Weights of a small mixture-of-experts language model, trained from scratch on English Wikipedia: vocabulary 29017, 680M tokens.
Below are experts of layer 10 (counted from 0) of a mixture-of-experts language model. Rows are named router (the router's row for the expert), gate (a neuron's input weights, with its number), up (a neuron's input weights, with its number) and show model dimensions 0-127. Each number is 128 + 32 x the weight over its row's rms, rounded and kept within 0 to 255. Numbers have three digits each.
Before each expert's rows: "gets" lists some tokens that make up at least twice as much of what it gets as of all text. This comes from a sample of Wikipedia text that the model never trained on. Tokens count by the router's weight.

# expert 2
gets: "\n", "\n\n", " D", " J", " R", "0"
router:204162182067156037098166090122124127125144125109094086132136144124122119093185172140147098155169183161157131118117135122130120087255132116099188131085098135119105118158126115108137117165152121073092146135112154095121117119146114132153168139087148191164123132166183147165105106154146155139099102144149125106133104099153144125157162181159113115131103115045089149177113130122110145123083
gate0:207127089083095114088120164111137153094148159093147104090134088152109123148064155111120058117163118144162094163161158161099139090147126128117190076109108138170133152179187143108150109194117071112113161124079109080113126154142109108128146130105116097122151119176149096143142149167123125099165138101105144148080079096133114141170123126121162159107133120165105193186077094172144161094171
up0:119129048137148084099128112196117104111118131174166192124159152127148116103149120080077095149151130152110143111100111169174145112131117096121140098095116136133171120174110147160127128123129129140146113072092144095100155112136118094154089093121129085108119125140142157113132138140142118130121136160185172120110125160097227083145162125073115139135181114141143090099154132132107176208095
gate1:114230124186147125165243153164114078126130117146087110183134127139072099115061173141102141132128111150160071115112128205106098103172132127082099083131171114153142097163122101119181115077137120056125159111126147134151062152140114091144124154156119149074125097148090158138134162135089161170115157173215124118117169163143106068170051147158161067119134121119105107069153096105130140141150
up1:173149163146103196111089100107102150133063106138160100143114165148138159116113152163161089171133107158133140149129161187139140101103150145118088158147091102128081099195119118138077129051086125140141101105081132098126111134177091118092077081086115027126125118143088162113115160135173153136086129151110176167162143091188144116078134076135129093092154140167157105134087091161045160131185
gate2:093124236066156157154110136109117133154141071141155148122147162193129169127113141064137091134112129100182174102113133124150084099110104126112130140148182113205198169140089077112168157157135140177083138127154175089163188130143132108172128120138091115075137137140154152158143077170118131103083056132148123164086146105155134165154142139154119060106188151117148135141107118066069108105121
up2:113099105143139118107127178136155164151107144089130078115109106066111101124124096101146148138095171104103148121084119126073128092125080143103184110117106173125141164108113125136148124093150119135118074142177154103114190154112125141154101140142153093161133127100171129112087121136132092149077117135100071164093054117113189133146134195174144138196189115120077130154123114168113162163111
gate3:181132149208107156218126121127097134113119088172137122095154163134118099134100136117163063147149143122180073150158145098168172166142120147091136165114144108171089116151165140091146121149147129128123167118132115153132123172063197093104159176168174094137069152133133128091107155128190125158158092107103148179139075120135152114099113137174094074145136074136098108100131064145168158123068
up3:112152190071106112123145144121143175125130113215178120053177139165106140108178150166076054154108121150135086150181097101176126141157155099107129184138119113108080099147176133160161092122153114117171161069145106161124032136094107184164141097131112143166205111101173142160150120102155143154129160134118111121158126112070162144089117116160115111133141151158063090067119094141100145120048
gate4:159122110122255123156165142128093103095098076108116136130157144090138086120145130154119120081178205111154116123148158077236116173148142117153164125117094104101094160144170141147173111163118114152125137135114096072187151129121154135108131128145092188112062111104101108065108125139085121141097105107164127146120127113136116167164104144097095198077157123128118118147185152138180069109156
up4:105151092144143160178147117147139117123177068169135161144179104086161116137123136088118084131087072167142123181136144094115170124169130076125195106072118133142117103158132126094150170066083179130145160135142120139077156150106120176036077162111125111124167131130144153168147114126080142119141121195138101128116121125168129159112126108137146110132182102082146076136120107138101134146121
gate5:133169157119142231163145085116104101163150146056081152145123100147062178094107183172106162105081150076186112083110068104151143145148168147137182149145134090188112151168150113085143156128144161093090209157114115121144131116088151112154123130153149171130138066125097159133150156093157143136039101084100119069165123101180098096115074140112095167106116161103088203111142103132139110087090
up5:141096104183131080099126146159095172146099187110150136109133167170169151176138174062115098119073098078123113147090118129123143148146143154089079084144139166118179122097171127149117112066105102127099112099127094113130137080155104079148104170141137137145154104132156089092097158139140122051168160138118130065137095134134124148144095130168077162134170135110153139075111139118090103161135

# expert 12
gets: " | ", ".", "\n\n", " (", "| ", " "
router:133132169060191025103192093093074153106142133082096107115144171065104123077143176097163076146206124179131130133091118093125103117229139118106139195077143108121147194143106094128169165088168107105070128116109138066155151145166166156173174168134110156121180111128121133135076096182114154077096075130173123125118118062145109094164121138105122103090141169068091161138111120105167110093084
gate0:243091104118136090132131146129157099044134135133115163105170157112135144197158105062080150113105154121120100097124167096140127123104141110161161144073126122159105188141119082105133156151157104068115127116151141153135176086130161128168126179099112121223093130136124164103071094187143178101089155159117151106104079096173182136154130146105190081071149114105118104155084114182133093059127
up0:110175138119155090093114143126148156123155114096100173115145137186101118091100121150073051051092155137157164153142082157171139122140114115156142117178113159148116156132120136157149155181116134084139090154174133134116129102106061157094103081087138108173097130133119058137152097105123135166129139136162113132089138122151125149062187171091142139174157088118156124051142111142097059139065
gate1:134232147152099103125184111106135173161154195097134159153132109074144168082141210159112108137150106137130154176125042093158149127162182091143119171062062133224081159160072072099151167112115132132117156104157119087121128125177149151116080152099091137140182087145153153167098134140107166126120093098143127124100120033152117120075104146109130120136166115122084148155130139115174096103108
up1:142153159110157140139166166171090138085131128125069114094133130124139138137097150149124057146136168145121134157141151105150193157150094107133183191124128107172112141136052144154160155142164165122075165098163125117200158117138177048111165127056121184137167130154149112103104027128103119113117066071125176150123082102159159116122114136151081156095129100115102122179164141128198115077167
gate2:122085224112135129068220115036104160164184107105164160099153142105120077067187147111131159160153124138109107171128115090114113133092184085135116121061159145149179169087159054148155106163159169142098140124152160114198143150138158180155114145144121139149115149107092148166091085191138112103081083129136125102118145118130121066143114144093126054090122142118117133092126111151129102114137
up2:082108152074059155071131139135127147115148079147119131133135112197089115156104134145101114079095149154149126137114135138214089141105119124129104088144166112160055130150115120139111156147128133119079150090065075122138152190116146079091108126107148162141192201086153100160111120139139085206098146136133103044102086123119134162125162128137169052159168072149125154110078112106109218151119
gate3:088156189183156076077152138147058121114093135101161129119167107080154093146163136133132115185142141138092125126174107157140083136164171130173092157144164100131118151131150134130107098134154113084143108104097131092123055120071217179178143174155091136147170145091138122087104097136136110088089111113114126131166158094116087139148112105097069094176090150109086178128122118133138139143157
up3:117150094070120139103164118172118153130158118112093153143188112138175145119175148164099133129096120140178094140169091177188183143174099123133132096123093143157123076147110058150113075096127097131139135081105102168137159108131201120080179135111160067140104051158072153083125129113125169099139131101129075123038082134144130108113134107118149104126145106076124127122123129115143111137139
gate4:162107101130211107175102170071106137085084096123141130055139128107058112089141168091136123114156158128183127158136155112134074141107103104118104102130147140143106135140100125123136151084164160123075077076180119141079168149156123122109148163097118173149162082200095112050124101094149151105099088147143110127160085126099122141168111136111108098151071124123098120125116095137137158080129
up4:099143135168109121148164184130136110129100137093070094146093072112128146106103132100100133132097096114149206154082105120117139135121132122106049088089117124131133115122087143119131113109148111170188136132142101142154129122105128142131168100095103108114133054119117153188160170108162114178126194130124137190122121146083137190137130131127164112153092125117094144073072143145066068055117
gate5:128116100103029184151100136177139107102116142102123127129139124147107159127145138105111160109182093170174197168160150129198134143111121110093104093114091172068157161125075139160123134148111152124099168072163142104105148186093170096144140126067170139098166092115121114083117133166139099142070109127137161128150084151176092128200155140106085078093096181119129123166078148137180105113109
up5:152086119173073109138115176127161165149145090169116115112135066089124131178123159094102146128137130118147165145163151166161106137113160145088162147107142135117093083101089184105158154069170174111205149126178088085093141160037153135133130172115156148114161116107142156137183126129076113093129078071164169087096132100160190143122129114092186097122132113131144146122105081091114090144144

# expert 1
gets: " | ", "1", "2", "\n\n", " ", ", "
router:146121150105172000126165084121110191076127109098128103116115192147084141132154131128155146152157149134151130086076083135114127089223225135124139117101107142145117137148128117079151148106160134096123149099125131105077122164178152109119135158176144136139134096181127092129100110170176156111118121122124144127152125119143093085123130150160133098113174098033085198151124113161122133105099
gate0:255150183057116118128128179143107094107148164149166152092154182101159107070178124096106097155149139204087141180110131103123125129200111099119106124157125148169116117170125109132133134136085138084126052100067148095105121143105101129180089168149082186122132160141129144150119120093118137152137130158193160133092122107127098118152091148147184125081102152099096144121148154102102160165147
up0:099123111164182141117094141181132150094133147143152133086117091085053184136133162129118160113120110118143116106162113136151065097136175110098150129113139156089136125109137100104098130141130113103096157113047144142121114137180127187146098107143113080124118128126176088139157148110122116107149121094149136136150139111154161088141033094168143122142141099110046158094136139109167055096084
gate1:142226161056118083130112138154175120103122072111141140145151125083106179093150128122117123138141167162108093123115101076133061081179167129131106150085139148159112119119139091143107093145152147106101166135117099156175176115125103131106192056129149136119150132125126094165094179120149099153109137092142139147137104155109117110151097098093132126141163077137084156152071094092083126157101
up1:098121056124159093151101110079105182084186153087112143135105125116135134151148097103140190123126161121136141134094112098091109160156090120123107142166146096129100083218098118134120131090135138098120126090118131149189128128142111164119156097176121156144148123142168089088075071171145137137126121112112047126159104111157145109171070109124137136163200134135127129111165123114158101107118
gate2:201108234141150084105206177125125143157134188091101120112145096133122078116080083089119172110127096116082123072091119110114168069157158180131190121116121173090117121086168149125151132131150154064140180076144127113148123148129070121084138107107143111207189146130153114106137169161120070121137093111066105111131133086135117189081129075079146100163140154145064108138073092139137156108191
up2:153151143122116062110131154109093169156129090151161110126134103146065093134100112117154107100179146138098129130085174099100170133157123156139060184132139174125122113163140226051122122155127165111152130135121120098119157111097110119157125116112116076167130117123115089155112144188144162151148160159125134135100183105194105091098113127015079107147118134089114153188127144172115107098145
gate3:133109201209159109145127085121125140126192066083116111080111121152134140145145130146122112127110136098143168139078139073122156188147140072141162106170107112126102214112104081101145129148071101123101130081149173087115147155147148173178134217134147153128135122092174106178102081159170122136055036156115144114130053092102117131150167104152165159112136147127068106129124113117128147120090
up3:127105142146128103155117054089131150088127110047119129128135123169114174145167110150148160113151152154168137098118169144096170155141091116151109132093083130154096149108089114087115097080093174096130123092129130137097125158124100119145142160090146115126139170063169081128090134138183136140112103112076122151124078082063128114143106116107148140112115083069177116169180076137103169109092
gate4:128117086109170111131130105153090102124123158181173173167119085142100124141109085091133162105163137135112155144133046108058112204088152143138109136111115071150109119143125118069165100134098108120119163135146108154094140125164077084118180105166167118123149071136189104101150118136143156108187110114075157120169143083134150118126048164107143147138100145158122174124180101103077117141071
up4:122094070177115160120150122166146132086118093105160121099103146111158125188108130184152117130120115148152120116104174145155125134141117126136166123122139210098147158118120143125041103116129154109155170139125115072132136117096113099139121110111140162084113133143114158159145154055133090133092129153138123131126175119096112152087126148069135136097082107101101098154130082110168086056116
gate5:154095120100168204152109093054062160135118198114145079154191090074054144084152125138228108065136143076131146123057153146136152138168086163110196150082155057125135177121149134106129102102149084115128143178173130098121117161120138107095116137179116101112156138144113089099128129169107107097134129093110117074128164169194133102141124128104133116123098133133135173076074109131103164146112
up5:147141124095121134119128123182146108141103030057119123136120137091082104115138213124086133116117114102104116145130188134100147138140129129106124154193082188096109193160160124098110114117107180230144132091144110103127192132097111166148099144119141150081159115113149127173055169106172135152131135143135131167085135165163121151088151148168138039132164096113132105129128094134133138065091

# expert 7
gets: " |", " and", ",", " of", " in", " for"
router:166064184065178106121172096112088149083193128100088108096153146095130114123166173110161094150139144161138105129136074111132108136221186138083144156120087085122090159128118075114144119092148082105083154112109152111069125141137143142155179143101100181130152117173174142138111102139130150087099109147144141098110097123151086089158133165145142089093172109051042159155117124112118143119061
gate0:205111166131129095120098154147158112118111128113105157129147149148131163098153180112115108161162120111113087073148091105154136121140170132131120106114161112138147058095132119163157134117068179115112144040108192113113147158145150171112066146103127184137101044097130144098078149113094106120114114173075085146049099145152097108152088145157199106123147180147146136104148115110121182173139
up0:061095100124192116180149119137098095136127108125152133153172113123148146164129148130122102079099156101093141142051133175181064141146129178136148074097073092183136102072112141145166119118161074083192114165127145142090171219155115119144118089125117102181122126147133113145163084119174180142136168094119092150108116119131072130158151109121176112152127150171136189158116140109084121199126
gate1:142239140142117123174162110119119153194133117109105115196097155142150115137058154053147123085142122111147135119196128151113155119144183145116112117072095097135132137103099040145077130135089098129107135128206129101079140246108145110178181144138076055128159096124123128102165115149130115058148140212099204123071123161181110171096156132116142114097149196163126121163125112104118124161151
up1:166170169147139141195094150071162119178089130126174080118092107105065142130147115193195107098162111144127099141103127151126097121133069120149136118122116091157103178136138159212167182095144086186101133150152109160136096088130133163084080092118157124140115128097140078190095121111147174123125181106145149101160150117103152222133115150100141176163119097119144188134113123158082164177089
gate2:102094252128108099153163127170090105118154152100157093123111188091137129146124132157147132125127118165126048068194110126215107114170123115141124163114103107096177119095080099152155153168126153112094173118151110110169126157099148122130113144093071200056169110141138163172149144129137137120141149179082151128119155142123059136106126141123146120122170191142097120182106123157104151112181
up2:064110158199112128189125153132138151121134126113176190188142076166103131125119099122122134149078138167155062096138119136152132183141110122143087187122148150075132165114160167116164141194123106079112123196148135107142062095090130137124187105161117166110117115153111096147129193091135098109130169151119128085063125167142158116090082124112099186109145104116109055138120167145134110131099
gate3:175057181202138125153116208126141146056090167173059124162136119148086096101124112149123069106124147145169135188105129078157138167132117145124118145128147161124075095149155113091121091158161141175126074018108131100126109167107162077129155108081162117166095129086073150136130139069083118051135095105168150133163109146160114118179142136154172114105098144133125155103192175146084143136163
up3:130119091134164145127179061172121141149144126080143077119076132102101140141111095118145170148134101089181158102093122128114106115139115103116147113146065056143074132156133133082146136136100132145167133153106150150103120137149136144070121108112136129120168117115103069079124150137094110148134122095065085063112113067103084170183178142109093131102149137153171150108152138110150103120086
gate4:108058106125145122093153132104129094155105089054085136123173077123159137130183141149164108155173145164157097099150080069147137056131094126129188111108114108093142121183128146080115143109181068123076137069111164133126116203114181143127166116116147140156132128142146145141111106124098153144048150107136141168166108184146118145120109112076092117090088129134126166087196053073139102139054
up4:124148159170172143127109115191152141143126131201152174137119137170133098155160122090117118139109060138158122120161129120142144142122163120105093113193170195136134124153118176219122154130125093092100154085110149133135160052173122133121099105131116111138086101101078078079164218116164114092141101135066080106130145086105125165127107090123166108157136200145131081130134202098157084091114
gate5:140114136153035186132161110187140133161169126157094088205141143123133122156063156133200188149140132169155065134154103156134151116110039127157146101135122132055148156127124148146098149113158155133162088097072133107158100137115154136088162153153142122173187115103134118115114135138142136114122173099149135107147174209159154061108105069147112119175098110118122150149051172096142133159125
up5:162125149110096100094158155145125122156129075128204169122077147140208105075055096127147157180143137130114087168167087109125163151136124080114156149097120026122097090170109092122127154100125109079117123157101112121190159114153152152073095158068151179102132118104109110066111091116112158077125128111156085151118133152145130110156130109111092139161060172129163150147092160152145158083082